Experts of a small language model.
Experts: 32 experts in each of 20 layers, 144 GELU neurons an expert, 8 picks a token, a softmax router, a shared expert of 128 neurons.
Below are experts of layer 4 (counted from 0) of a mixture-of-experts language model. Rows are named router (the router's row for the expert), up (a neuron's input weights, with its number), down (a neuron's output weights, with its number) and show model dimensions 0-79. Each number is 500 + 40 x the weight over its row's rms, rounded and kept within 0 to 999. Numbers have three digits each.
After each expert's rows: "gets" lists some tokens that make up at least twice as much of what it gets as of all text. This comes from a sample of Wikipedia text that the model never trained on. Tokens count by the router's weight.

# expert 2
router:513582527454447544539583535481451446463413447517484580532515477495484396548540592486562512478530461515470524492515520541530487496529541524525515580503524472429477478499470489507549553534499522462485552532479483503466559476507452474521471447
up0:508457475514522509538470510526513504528559485531480460440440558534557560566466497572533474543471521495486491472514472534507481519457463549509541527575443483511581483508456475456548519536542418544502501427526474489480490492597482522494471524
down0:559461470497515453501508513505476518448478452580503521555453498515546547482490469559481511487507521552489506514498489439489530469443487428516481509538509480432485482519518467597466488500514382480417422501453522464464567511488461509474477521
up1:505443520497496571444488484563518541592490435485454566502492485566563464546384532504483508511516497460578559493549432499460496479489543490489366439611508512505502491509471424450495499513442561483494487472492549576479471487478447561561606541
down1:520494529547542456473429540511455515471513518547557507493479551518492492503571516589554517505441505516488521506491607519582439428459422531505509497429443530503453493483488468509472548483453457501541548545535466513607492568450530507433459491
gets: " ", " and", " S", " P", " /", " C"

# expert 29
router:472471523490422558496513511490501472447523438541537486459495499504480514540446499521502479516546504560469490532448583468527464524524484517546513455595508448579469513540526496494467505510500498490509538499541549560411475546515456480488488488
up0:448505507484545502490506480507484462523483510438457502479525522466454539457516586489508482526507436523540488464506462502515460483606488515527472537539509527442487491524453481571426508429474544514485538438411440509527524469458543508525488516
down0:493505548392453471508480489498462511441458517496525521530495430531526527498432424562568532430525596487540481502449498526541539473535509502595537442505502502523458558441531529508511495569491523465457528501527516520508459569515514552525566466
up1:486441589518489477564466484479483567520579511472522500488406494493483490466500488496607493511487455479556601497495501557457518531520496413504496466560519506456551472527474461545483519542498492480449496452520550480497500460548505492532469412
down1:519492472531585527441532537518535468476518453549547500548546491438401440469601495535502481494514431503472529556569506485510471494513479566434497514521552555520520481508511478489482523508414529559501524552518518502513493532581561494441471454
gets: "9", "8", "7", "3", "6", "5"

# expert 7
router:428530500520522422587528574525492494441478493451504489437520580488454476449527528473510517491525488450540528541555533541537508527459486517538451559582479481486511515498407528499539510502428414493451446494447570398529506465595453485505445460
up0:491493472484504485524501502530469444498535529466473511539455440474456491542503501462533471427521508480501472528521455452502543499507547483530513521479472481422507435505451450455586594525499555522490504521559550506545522489578525496531502496
down0:523514575512416512465519459574469460546471472520515540539513462523466498439483552506509519516415504509520516478519530545395536536496572520459524566504461408488532515452519550509526428507567459428435499443477494500496518578460445514560453509
up1:499536538467528456471446465525521584517474474501449473494532542518495533496434456502510474490461504469468536488470521572525528439502464460494538457489483560489482451489583516423543447486534570504590492469405461474577516470490500509513466547
down1:536529478494426492464596517469488477519542464468456503486459470516488515503504470449507533510526485496502506584492470483501544507558518482486513509471470449537446466483479572489490585465568538523515516595535501567526466463468453508514532546
gets: " ", " of", "3", " and", "5", "o"

# expert 16
router:498453477502589516520564536438491520485456546465551482533543543468505490473581481422520519465454518527518404530470559446419422501438511477507464424543513501426489533572520538511486566464507542509486575481473428445504470452450616501531527492
up0:497494502544470483517482406501483517538529555471574542487460464514552511569501462534490451517495494495544502490589537501456502467548507527532484448525532462547506567495510490457511439486430430524509564595527480551492492495500521548553490560
down0:551497509489501513494568516462510514455540462488463514472522508448494411536577453475572489468524528533413494543502516470468455475578452493501488480476481479470513525433541502490479513524548536533473523518506567569543454471534519510456518449
up1:533407504546472559474505486578491525507523485522451496514489493453413473517505485475511500529524402524541477444528506458567516490495494522499560464512553447551472516563526488538508396465485537452483545552486494510462503551509501528567547480
down1:430483464576463475466487473441535546522532484483488593538498487490565473418464517538488465485516451542491541496447516515496354514543497492423456437487540445503542538470547499563406480540493535539489526561539542542496516473458482515470524569
gets: ",", "),", "e", " and", ";", " was"

# expert 30
router:531501489446453512423554576420492477479484481529520489452481482526462530489503507492460576506504434476500459525560442555449438563520519494521494502501524484516465475472443539467490523558481464434506538462467560464526469479495476513507521484
up0:483450518509579474526540509531453526468510541553486493514473500429507458517480518531528435546501490478536472535533400552480497515539505601470410556474489536515489475532525412518496478537461467445490455516505570515439489583535527384522479444
down0:516562518461474549478488518500558503504467510512513545505507450522523545517440455500468563422429510455549547605537473442488474487507491458512488512562530479484505482508504586500477490459503570462492495515469488527539495496548540465473620421
up1:466468509505527443565494509521513517427590528490508466454495482424564506542546517496511458469493488455525414480483417502496522455520468546461464491494497478531407539505474458552449486473488455516493516533446495517467490567501518449524489470
down1:514489517490417561515482512533480537477474495553495517527553427472512494457465523519496471450497545464511452581555524522438515497567436485423505505512506512434511521490510527548521521489399525415546538557477503526497543505575494476460528456
gets: ",", " and", " that", "3", " who", " but"

# expert 27
router:529536462475459473481540471468464493571518479550381495509517400529465528535515485431487525392499500504486465470472418554509514475543480477504522398500548475447498460521512504440467509488516521530565576545507546534525445443385502553528534556
up0:474503560522506547496458479462502516522473504470449454472557498454495509502504518528516394542451614434558476491543496498550495507543501511500483518490531475530522513486482538463560496432544500486517545492415503482434566509547535456494532504
down0:570463458469513545441489520484508511518489539554550494485443541502436430508505512467466420516496518419525517538534451562434464455519539475453560522485476512534535512542534479499523541485483460470502498551491526577538500500469516510530549579
up1:511459520503567582476471494491522403485582500545466493465507458468528511516527467550618521524500512486576505447476489503530494468562526543513485476502456519477532481530486499411505466534483537534439497552477541521457531523611509483523570528
down1:486554482501477520521532557503524554507449545522462414536523501451478471514562494464473515519442498444497594486531404556551380487527443507404416524421527492528498487535450491460486514449447506582483492487507434512530489510515492534535469451
gets: "2", "\n", "1", "3", " D", " war"

# expert 17
router:450531472556421515509546540482482486425475511540547498451483515512477499512443443452478497541481541541540512512523544524540462489457476538499604577508472516555552522490473529477469509578538414456456458485509462413461483507540501468533430443
up0:508499547497524495461471482506522497505473492467446601486531443533560525464446464426496519460526485567506467530503524479464549455502490487439596463470542506493476512520581498512484500556523573446464486557454505550572502483407510503514552539
down0:440423424461526499550454499441416519465536536480478513459466460573517455510612525496484517516569503550389471502541514542526534485490462440506483492406477534531547531497561600483493511445430556522481501466472516512493552498516440500585450487
up1:444533502545572541487470478517520491478523515489458485447491539440537472480553454610489493448512522533495504523508407561499522499478477493455513520469519517491506476497504495510472485490512500463473529589473446520543517413548562537541487502
down1:444477487493526458442616498500538553455537471503584413551453479442504507603550527458542575567475498483552547547571511461614395501480480484534584558495443506452565463481476512483539495452496487472519553476406495484512498470530492521470462505
gets: " |", "\n", ";", "–", "le", "o"

# expert 25
router:540473545507509521420471477491585480502510559475572455506499511513514483443547467522485537506482489441539528446514481474498537449488443465522460546439468517597495524485428432525496529503469559462481460541438469479481513482484428448515547539
up0:556528536528504522550430463492455456527495496502479480446453525496484434501506526536547550567472551474414428569491498533457498452514498540531603537529493461503437579567509493455429510469534565545559599562495528435450523492492514500517491515
down0:428462481551493577461505466467467493545551512473518543435480513589512474481525534496481504406532482565460561495460447510488472506527469533519540464549513493479462481477543490530466481550490520526502485513483432552486508529434465471542517489
up1:473501459561384550533536414472452543446488492442500444458499492489424476599441467572528460488433457502480445538520434455467560428537478542557484532560542536495494497649478513518465428514543583459426469464507500442458488556533494576465496451
down1:502403526430539463455541520457566481510508431523456437510461517484588561539509488481537591454487524559504450531502533548496539498532503567548512462505535505441495535406430523526548464541510472512464508490519507502516526451498486550443519471
gets: ":", "-", "\n", " to", "|", " |"

# expert 31
router:472491517535485535427529479486492478506523523525420524479480418543494563517426559550487522505496494491457509490573447398535561418511496493543510453429531453523461471478499556566553518599490547566516465508572527574459556540465429518470541509
up0:534463521451497534533478484453521500487517553535547440416352483513501548501474484533612422532508490506569484569500493515450498498493462512476508495532495479488551479489516443490493451523521463495451510534519541498488468483519536527497540433
down0:546514548463511543477382527494520561463482425555521513480486456515458535483543481434490479518543477550465525473464525471507554527500452513631529510526490503477483470436442507475473498511472547539595504503586566498501456523502485487562511496
up1:481409548508594520515452576460549519446559464553482557468580515493499526483476523564593464488470488422495580459492471463521528608504492435559420490496506552513503451546537494500508470559520531504451534454465506524501483448456575470504506479
down1:513473443499446478546512544458544528503481470554502503491472479450501480535574597559446585518512478498512513441521537493481394486503498540466496613514472459428515498529530465513513506480513516496505499503506530532508478586470456477538513515
gets: "1", "2", ":", "5", "7", "3"

# expert 14
router:528509418554493457437533522490558443460467543485494476508571548533519534425433476504472469472522566437475466476499520476509539529446437568517531458604498482469507564458389442560586479531414502462459465487531537513485425473538567459486477442
up0:521503536493526498557486464472531486488449456512500501433544405486447516544447454465528506460488515460526485438500513522506500472529488541507500520499508468470551464595618490517448542519528584542520511460515549518546564584511496512522533435
down0:570504585483524427459400514470490466555503423559389542518519499549509484417478482475514532473575499432476517450564493480530561534543528489442529527456525437524507466516578502508547510520466483473501551524460472487512425460445491482500517494
up1:519570525526473510533459489552482452490491490503542418428514550569505486471510456525478514485524498506490535436502468586526521470551510539495502424556545499588584505459551480483493486488602518506450474488474530458492562533482515532534551453
down1:548434412517492404496532527442522451515542534564460564538459507473613532536551457467455516511496413478458508463459539477514526507503465403519572543568480447461465563501525458500509529551452478478527537489510482533449518448473497489504430479
gets: "s", "ed", " of", ";", " =", "d"

# expert 9
router:477485561446505570465526519534463561494621522498503535489533440532519464478428480523469494438556486546515561420475483567481471472546438503490525466492564522530468463422547557543549466490589572550471481553479437591460573492530471491474569574
up0:400511471504513540524530444524561504470439441486472541446424532453555470499461530560467511518454512513533454537510490471476515503462480531488518497554463533484545483523452483419376505489425475486554519419484550506514502482545523497520492462
down0:458511457564569534582480517452554429457490514525470463463464511463503512492522507432565513505462464512532448514482534477523614545473458493530525463565461501462572532441519442454493495508545548489491526435527515486532467469521565475519487519
up1:526508486469558525418473426489547467533436505495493498474536560480578517501438542570533401452496461448504464566514466500497544485556574504531474603558496451503525493516512452487493476509456517520503544441452494438487517533501524521513501514
down1:428416510512521544506514584539519502447511531553445490584470508486467534556517575531530500466584537538432538405455414473467609486542472548481495467494550504474502527460507482495526462556552481454518468485550444559510522540464462522523491510
gets: " in", "\n", " on", "|", " the", " In"

# expert 5
router:469533464575511486543488560583553432482454553522508534467534482430490506513513498511502454491424421508470456472434465576492500423460505524516552577518465558456486585450439508513541521468458436467459563562475518424506470482530569482462382534
up0:504515507496472539503489497430532523568415473547541467521414508488489500557500503475495474456465467538495457585547517484499481480522549543541448520461618421540403523530516508553499450524474480471470508628453480526519459546487470518464480600
down0:582522438526487517545508572497555461533504480449551475472486487483508491498512584441552435445490468501556490566502463521499465483409450519496449481485532494504476500497557469530521444497536499486581539492451442527557494492434539561407539520
up1:517518497487502530497495556561495486520460433508546449504503445514498527510552521508519525490559595573554583461593505516561507567501543503551471425559522461512526486500507544461446543499521542508461487493503490519407554492524472478505565395
down1:517514499439521470572401393492547525518565508566499485508508469479573460587417513474494501525521559433508499485479419406463550501531433567441531474492411522534561436528464498479517470499430513485490528488457543502436450476592472544510493483
gets: "s", ")", "0", "\"", "y", "ity"

# expert 1
router:476513560502525527520516498468447510513424504398535568527483546473522503437605530546523504481456435521518444453481498489470596485495501512446453527491499478477532479490535513464502486581475455558512434523604417544488523481478496481518413479
up0:440547451523502537510494485495493490514451498470472453543471439428480573620441452409491474471415500467503426495519522479506595481498506460453512505533589506472453529548567510511438453490514468450521518542527485472471401485486556508480489466
down0:501496381477411488488536477525543500540513531484482540495504449517559491483506498460507503469482461480521449491475513448559503510534493566554495506561484485507514455467434484498450505492532558467524489505521522490548526494544513514478529459
up1:541479518489531430488555481519528566543569448531510523482419557493601513527514538455534495475481413534540601421527539535500481573594490533535485476444507498503443413490453501505512498506427488505504527502484474496480502440575588459552472564
down1:550495545468531565494507575497512544538513609509537525498378547532540489518447473519515484534556560415484528539488442506531430469528457503461467535475487470511463506474532507480477495503587447539532485474476543495469474545494522454513506554
gets: " ", "ed", "2", "ing", "d", "er"

# expert 20
router:477542523503514433526484529491453511481539477476479537495476605502448511495389542466520544437486516464527544456514514391531480484494460489539514405549530524470544556484508564514457466522575446550496548413494521511450456420560534510487545489
up0:449477507471418508535395488496494527539565522511537449488417477533583554449521534536516503539496544494601464536446515506511518442543529497485512464530499504589525473491463551482407495451543509494551544502468559485529481538523598481510504499
down0:487528451482518419448559504430594472517502520473479510478593473442490474514551476430424560509549511584469526497556423451485606518514463488526473531446468503508497502493456527486564479513489542472504536530503496538539511444556476536534487420
up1:533511609519449466510470500486477445449483440414502516470506489496560515494512500460528396546488487491437508503546517507413489490521472473472512519514557475502416474581534529487487470480475436521448515530528433509547530492510471515589486511
down1:526547546447535527486549554465499513432490444517447539473483499436545519529479503414497477443462455534525535554539539531463429449516485551540476476486522522477520491491465548544517494531426523407494507475475546526514489518469525552539524538
gets: ".", "\n", " as", ").", "8", " that"